{
  "d_model": 192,
  "moe_layers": [4, 5, 6, 7, 8, 9, 10, 11, 12, 13],
  "router_score": "softmax",
  "normalize_top_k": false,
  "routed_scale": 4.47,
  "balance_loss": 0.0112,
  "router_logit_norm": 2.0,
  "optimizer": "adamw",
  "lr": 0.00166,
  "beta2": 0.95,
  "grad_clip": 0.5,
  "train_tokens": 437000000
}
Below are experts of layer 5 (counted from 0) of a mixture-of-experts language model. Rows are named router (the router's row for the expert) and show model dimensions 0-191. Each number is 128 + 24 x the weight over its row's rms, rounded and kept within 0 to 255. Numbers have three digits each.
After each expert's rows: a language model's description of what the expert responds to. This comes from a sample of Wikipedia text that the model never trained on.

# expert 7
router:106114116120109085117121112124099107118140133138103096116139191115107159117164136118136193123149086103124130087129176152114107094102129110196166172139100122080119130149120117128126097124169130092114090159138143103126112159121147093080149123115148132133113118135136109082137114154148109142133112179168127143117105116119160088136155123134120151099130151146130063156114147139135130163162113156096158103155133119173122128118111091103122109133130123148108091104154114146112162114125122145098126111165167147138128120129133118119127106110113126119168121094123148158180132155177142104
Description: Census and article phrases. Words closing parentheticals in infobox data such as census, sq mi, acres, plus possessive 's and phrases like is a, with a.

# expert 30
router:144111122104108099140130160147100121128130096132131139147167103150126143175096162139109182125175120120149148161103119164147118103130149128123173171129127124115115114142113149158176118129140150164141137109141120085145129122132187118148164172118124117131110159117164117077129116119137189140162135145105132115143093143152153093110137106111132127139170134122135104136107180116132126165141122151104161150091136173134139109109116124137141092132100156105123084144166128115129102117132095107167182123150116117142166113125110091117118134149104089119145126110205100119116120124178166131
Description: Nouns ending phrases. Nouns and noun endings that close a phrase before a period or of, such as election, season, Awards, Register, illustr-ations.

# expert 33
router:133069143128139121154149119122163137081095133120130144119148150157100097126066162144101121100125124180141133120148127170126069157138131114100111140128136106108111103130101161140141128109097118144132157119111129111119133120103158101128156114114117131141144170119099084121085151124113150144138092152172145119160100193125147073115139116087090107115162161117145136128136158129131169153139150146115160100114118155165154153129118144133119124137114087137117147121147163117128109161176124134147134123163131177132131117093086084102086147144108160089155153150157125096104112131128095129
Description: Subject word endings. Word-final pieces and subject nouns in academic or arts text, such as synony-m, bi-ology, theatric-al, film, band, music.

# expert 37
router:114173102114104161122146126171112136098128150162111107125100109112152107090148115119125148104171152134159163134130186109152146167164078118110132133127163109130116150141171180144111130102128144125153151088147125111149089168093107091124150150117166173091143133157111146155150156149099090123097149143116144145120140091133132130145143123127105124110176131171147147155186105135102145101088106112164132161131143092106119127125144145098138116155148072105162092126106128142126151081143137136115120146119121138121162140125158138143166135139156134139173140121093114134099108109136099130
Description: Number separators. Pipes, semicolons, degree signs and decimal points between numbers in statistics tables, coordinates and climate data, such as | 100.00, 49°.

# expert 36
router:165127143114142150120136104107162120145127112137117148153085122119159097089123128101130099094117168126090061146113126127091073103129093163153130147179140112127128136103150173156140100146097134126177093134093114094114127100142146122107105157114125128187124132129143167159100132134089135147120138103109104129127053169123158120084096150137157134140128122117167133128127117128128152101145154131091124111140140140168163130145096120142130167147156119127141165145099131094116157129126156131093145104159152115146149133084140134112109123167125144116171091139107148144160109100124111162
Description: Middle letters of words. Single letters or short clusters inside words such as l-ar-vae, hy-b-rid, mil-k, plus ordinals like third, fourth.

# expert 25
router:113138114126149095130142115126112129117146152089118149114130120178086085114067119151114084150105112154148148127110090150164103083120133117143159120119104115145145151126132152119140085156122089143141157092116140127129158164166098138180153122161123082104085158116146123112156091105125138161127124113160129130124103197135117097139127130139137144119145130119134122171155096133105138149086125138069142112125086135155103158155158159104111116120077143128108135135173138128142119101147128136174107116097165123127132128124096129104126089161132120189135163088117131102134125159120155143
Description: Verb and noun stems. Word stems that take suffixes such as -ed, -ing or -ly, such as support, present, kill, represent, or ref-ract, repl-aster.

# expert 17
router:092160096136165119092118098122128129144148123087164149141118105103161117144185101105133090139090078155117125186124132111125126125129098161164159113126148094105129125176152154137095134109140133111130085070187153132096136163107114121111147114109101159117127082119156157145163126133147118100130105105084154125141135107143134103149116090135100108197131115155135082152116153123140148080105118105102127164120133117118118137096138081101139144110166138135093133139105110144127129152145125125146127132121142090152097113141143119150106098101118135135102107127099143126084140129114147084
Description: Prepositions and time colons. Prepositions and direction words in place descriptions, such as out(skirts), under, over, near, north, plus colons in track times like 3:12.

# expert 38
router:133112120132133079129129132095147168094157138086153102133127128118141136147110144112159122169113121123129119144142118118091159098137158080165125076104110148100095119118145108135106112077124148098125079138143152153140123155125156127164105135136106159128137090151155176162107145140126123111102156140119106123135149136080107105117136099147150121164139130118123092077092164118129140126152157106134099176087138122100144131118115107150103115118121160150143111138125112162102072097137114138136083094120091118141083105121106134169139126140119191120089122145093105107088118181122153127
Description: The preposition in. Preposition in, plus on and from, in running text or starting a sentence, such as sold in, In August, breeds in.

# expert 18
router:136150123122123096120137111122134141126141110103116132146149135172122188109128089124161189129169099104145110096130138170145128135120152134105159154106106135143132082120130177136133100125094130120095137145112148095141122143145167144186119121140090135105098106162124176061117140117121123110124108111152122098126088098137113133098097137178112140115161097097105088116129132111113132111146136150149161130117146098125143073083176121136155106139125161111121095112147102143114142115109085131114124173156129113130108145101112123200129159148125126107129080101124115132133161092104147106
Description: Money and large amounts. Number chunks in money sums and counts after a comma or $, such as £24,500 and 15,961, plus million, BC, model codes.

# expert 29
router:143105139104154121112135105104152116094157143158149174118121128126147121150146131092129117095140128120147110130111151124138160126137098108167085150119146169151139108144142109157101165118123130092086105158127106183128167130113119121086149130113138158130112166132136111141108093102152129108130130122112114142138159125118132163120141092108130142194123157110156061152116087117138129153110135091179079145136171104113147123112187135154138102139149145110118122133058102148137125106123144096135090072129098130120118083121129136124138109124095141128143157137126140155159163130072149170
Description: Article and word starts. The article an and opening pieces of longer words, such as An(imated), n(aval), con(voy), plus to and the first digit of years.

# expert 22
router:184150143105102093124124139086149138130089123157126152145146132126114109105130118089113122153158148115120100100124153152133150150157101165130123127143131110134117135145148102146153150171073136147184147099134165182130124109131148144145138111131104159113127122091111149177109128129171164093105124144089106079077157124095148169143142113094133150141162121107103184104157105150136142137136106131165161185131133129128139113154144147121161110156147159154152136119066152115152127113122077169138129128126123090119117161142135117101134157162142119141084132132106137094116136114117149135
Description: Initial b and word starts. Opening pieces of words, mostly a lone b or B, such as b-asswood, b-uses, B-ugs, br, bas, prov, often in music articles.

# expert 14
router:113119101094114138120097124147120160133151128109101111151144111127120154125166127122127130165154122085114136112093146123173172137130085136153136125110139133126106104141134161124145114142118099146109251146109128094147086124126121124175103102120118158093131079144115123134148131113147117113117137131146105128098163097134128118157100117132123156119160117108109131113150119134115113131121116123128149104118151170118123227135148121108106125133131129107169092138107140154112194121130144144093107127129101112102119131181144156167138112092119155144176124113131123128149126154093096151
Description: Digits in coordinates, tables. Digits and number pieces in geographic coordinates, song durations, dates, and sports or election statistics tables, like 37°08′14.44″.

# expert 5
router:169158148144114167158145176136150140164101153157089139139157144128171165116181108085144146132116141112149089104125132106122128127111112149089092126111155139114124129114125162168134125120114165116114143106140130123155125083142143146127120119102134115164141117099187142122113143151103109145131169110100156134120089096133132127099103115153123113089119108132154201105100151126120127079144159165125083145157139121142158100119140091168091112143167099109091153115168101149129126136077134113127140144101110162110142136094126178140145138140135084110132099141120126150131180120127124126
Description: Capital-letter codes. Capital letters inside country, position and catalogue codes in sports and data tables, such as MEX, ENG, | MF, JPL.

# expert 6
router:152170167103094162110136107135118144152103115112135119087119122171106118146070152140157111133102149137141164116156117137126148143109170142115151097133091105164154134124071087144153096121129112156155172135120148132109162124146106145144124130164105103149142144089115155089110130148148148182098120120164157142102135167085114114111159107085157126128140145140118177118145089108160150154105118102112131134104120117130116116127135162164128136126098118157133174096105129121168108096145113156156098108132128123113166100143110083112153111147117160140104160107148167094135126099152092118
Description: Word-stem pieces, CJK bytes. Mid-word stems before a suffix, such as sign-if-icance, oper, form, gradu, associ, and byte pieces inside Chinese or Japanese characters.

# expert 15
router:091071105119105155137115094124111140133138112125135107098112113093126117156103160141102126149140081134145159100120140094115147112101172091117171142124153135094140114146156118102164117108157097117111104098074140119075097091149125123109135112098121102106112151158112122105141105134118095126112142164114137095119124111179134094165145110132096139133097159124129103178127149139147102122088098113097146120136098158168124153108177147116157108107128124120124116120140144148125165132133168144112136132114133137154131150140117111069122100099092109122162159083191113119159164167131135147
Description: Pronouns and word endings. Determiners like its, their, another, and word-final pieces completing verbs or nouns, such as someone, consisted, reconnaissance, critique.

# expert 19
router:098157105120147145120155135142135126101110151063142162176123172112097130112126130103134123151112140144148143159159104119105144140143137150147096171137161121120127148119158105137103170139118088144100167093134108165171117117090141114183097150128110151107083151089104146120097136133145125130143127092133106150119167095091091133094138131106127134096095131125106169099118130144106150136118109127165094123151171116119139120140106125131099099133146144170141138134163102117078133141153142116118090102101137087108127164074101150136143115143137159100153136120119126153184140104166112165
Description: Superscripts and name fragments. The superscript marker before OT in sports schedules and km², plus mid-word pieces of proper names like San, Mon, Olimpija.

# expert 9
router:141119122109096102081152118163132149131133091144145106153132138096132158169133126128099165095150145107135106126124113081092123098116105108163099157117133167104105149145107149154139153143109121127136099148106116096100160131137110116109093121126142161152123104130154145155095079123125126132152124131092111129118148130145157127159138097076180118144163152129152127148108153186111134138128100136143131164152081148114130131159119106129146137145185123187123106160164154139164122080139162097114069122118128128135138109102130143088127091093146155151100137120178164151129137107174126126
Description: Table row labels. Words and numbers in sports, election and track-list tables after a pipe, such as Yellow card, Total votes, Result, Length.

# expert 4
router:101144135093123079094127165129110123209148165149156163123133090109124106132129123133101106092117139098161120127142123096100121126168146106118113150143097150142156157118122148149091160123097129090137121119106122132124150100168078139140116132161145098126120082116152125116108122137110153159139139117138109123138122142123125146117138173137150119120164116162116077097100141105134122143099115203139126204139121151123154099138106120123095106093139100165156141119144126074118098127117123092128156125144077166146155138122140132122134128119153098161107108130123127089115174159127168123
Description: Work/go verbs, name pieces. Verbs like working, served, went, go, so, plus early pieces of foreign names after capitals such as Y-ang, H-ung, J-ep.

# expert 35
router:087128141134132116128103108169108136132114144140083125083114150142112096165094115146120108115116149143136112154152103139115128088152117124167118116114116154137146158101128146109171093096145113146116189154121109164112169124100142128151106116140125068184129098087111084160134117153121135116098110132166148154141153146130123147138121163148136105133118110118124199160155118138149124141161118109147096146099115174135143097137101111141089133110126137131154137134059134118130116142147129114133157141124146145104164128125116188117106169098092132145146077151125126110165183142105135143
Description: Foreign names and infoboxes. Pieces inside non-English names, often Slavic, Spanish or Azerbaijani, such as Alaskarov, Almeida, Donji, plus infobox headers like Scientific classification.

# expert 11
router:144149113115118064126129137146142093159103135107110116125097131112076124124074157108122096087096116120140154186149093101152096105161157157086093111123099132125094150113099136115158155162135123117076108119112128163145143142178109126119109115145151104129151121103131126152161148157105123081145114148129133109131167109166153135160129131136103102139114178149117155164140154166094133113126127128103151140070156107104123097137142132179143111076127142165143124103124130161107113135133101063140157147117121140147142104146119104124144157151106125097140104153124148123154128128139113158
Description: Common word pieces. Word starts and middles in ordinary prose and names, such as amateur, authorities, enjoyed, doctorate, plus kinship words like son, father, daughter.

# expert 0
router:110130158160133087128137102185140104126097142128115107099115105138192128150099135151121127105077137166149128110109135124156106164133108115136132125147108119140195111135141179132137134094146153146138120083129077089135160144124132154140137122100142108133135117144107102139139121112099162130098132149151125074112078182164114098127135157172169122088081109090105130116127168094143126120171138118110111122153120182143135115137116091176106146152114126146131096161108124118109135169137155105154126142152106137127133140163099132120090113138124119098165102156106137114147150103121102130
Description: Word-final suffix pieces. Final word pieces, often Latin or foreign endings like -us, -is, -idae, -ent, plus words like politician, footballer in taxonomy and biographies.

# expert 1
router:156111148177151108158148168093171158106132102125132155151119141075137113148128114127151124090131112102160135145157136131112113113170109147172106125127181166108148137126143116108127150166095096118129119128104133188145071128138147142109089159124119159136135155113143118114116110105153109133111131114101104167099143155106109172104118116157085136089114164116101136084112124116097096154133126155124137125170080140100102138146116092166126118142129164147111135147181093162138164151130128122111126141167137113155133126145162112147103162092111109123098170147109141158100104117131112106
Description: Section heading starts. First token of a heading, infobox field or table header line right after a line break, such as ==B(iography), | Year, Early life.

# expert 21
router:154102196149122153128171117129142143126133164127160139128125146098144145112135125083141101103162122169111113139185128131135156122101133140128089109139111134164175147065132155102096129133153153141100129086134140144132156137117151155126166175141144132105165070110107141070142147126082117153137083104128102131135107084118092116099124117117096113099156150108093090148114122114150127117118117126114106118141128089091142134135121140132128109134157128114142150150177152127143124101118126132141176145141121116111143117125126085187155144125134142115087119107123084116114119066160121131
Description: Line breaks in lists. Line breaks ending table rows, list items and headings, especially in tables and See also lists.

# expert 12
router:139135136102133153161139155120125148176170156113132091129130127098115147102161129125125125109124148137154067132117120137128119142105125170160107109142145141151105129101162145113080085111125143137089145140128098113112133103102126096140116112135149138114166090113103137162117130151135105126134116181132143127145148181139110113103089132110127158111131111150107215110116160097181126102121104160121151164106118146101163100126105120136172099138188106091140142168147128110106123155137122117132205114130072101122086161103151134124126114120106103120135143124147134138101142100100130114
Description: Personal first names. Given names like John, David, William, Harry, Steve in lists and tables, plus pieces inside surnames and place names.

# expert 28
router:094147137106121190144134105149127127094157140116137112123114139153155124112145150112132121113141145126122159134109152120116146168136107107089117139148128102145134109132176095121137141141126158123179135089142071124150125171117080136123123139144144139098124131147102116168161120152128103109108162070092156133093130136116134162146161131121105123137076091140122097105167124128102142151096139102168154119089156102112092185108117174123119148123105119113146110155072153120141137087159118106144135120109160156105148138166154151151104169162162077111125126136092118142121092102143128156
Description: Date and separator spacing. Month names with a trailing space before day or year numbers, as in "In office August ", plus "in ", "(", "| " before numbers.

# expert 32
router:105151154160105135153140067154121137122134083120150146103145126150134119145074114142161091156125156130100106080104113113138134094121139157133150072150132116139123107137117136097163144148115144126121128167114105155122100128132123127143144122126144167126096137093103103112096126117132156114182138115141107146131109184151118169141105160121117162131154133127157124174146169102117148136113131154114129140099163143113097142129086122164095156134113108152117155074154170108127087102110126156100143124128143156129117117147159121043114085144160111108126145162158117103124102119147138083
Description: Noun stems before suffixes. Noun and verb stems like album, system, program, term, d-rap, col-umn, taking -s, -ing or -ed next.

# expert 34
router:100064113161120112167082136132105149127130134109131144074161150130125160138120176125131078172115140126142148171114118121110114101111141109137136123106146090130112084154137116131134150128145130099137114146152118127109101136125133128102141124159086105125140167185152145110128119108158145156149155127141128121141136106159104102162130100089135126127097133148128113154092118132104102091139129108098119180124098132111107202110117139079126119130105129120115142124140137099120126177134118127150125132085115177105110136135122113058114084125129099130121148092195133107125138187121130099
Description: Verbs and clause connectors. Past-tense verbs and clause linkers in running narrative, such as reported, married, used, made, after, when, which, following.

# expert 20
router:145110133110162155162120128146098135111137133142098130106169086111120171113128094196084183086111114107091147143096094130142089100114145105113150170122122135124116138166123169126101136138154133115126148128136108105169172084081132130151150152122116113101117146127164121123116099144161186104101087151118140122136075134099146114136097153134141146115112123127138119088132154083155136116125094136094116137157135114121148109101104133137121153100124135112078100161193131080150124104134155132124129158131144117121093132131121089136094125106111136161118139102154141137159122100131162145
Description: Infobox field labels. Field names and punctuation in key–value lists such as Relatives:, Party:, Burial place:, closing parentheses, and "=" title markers.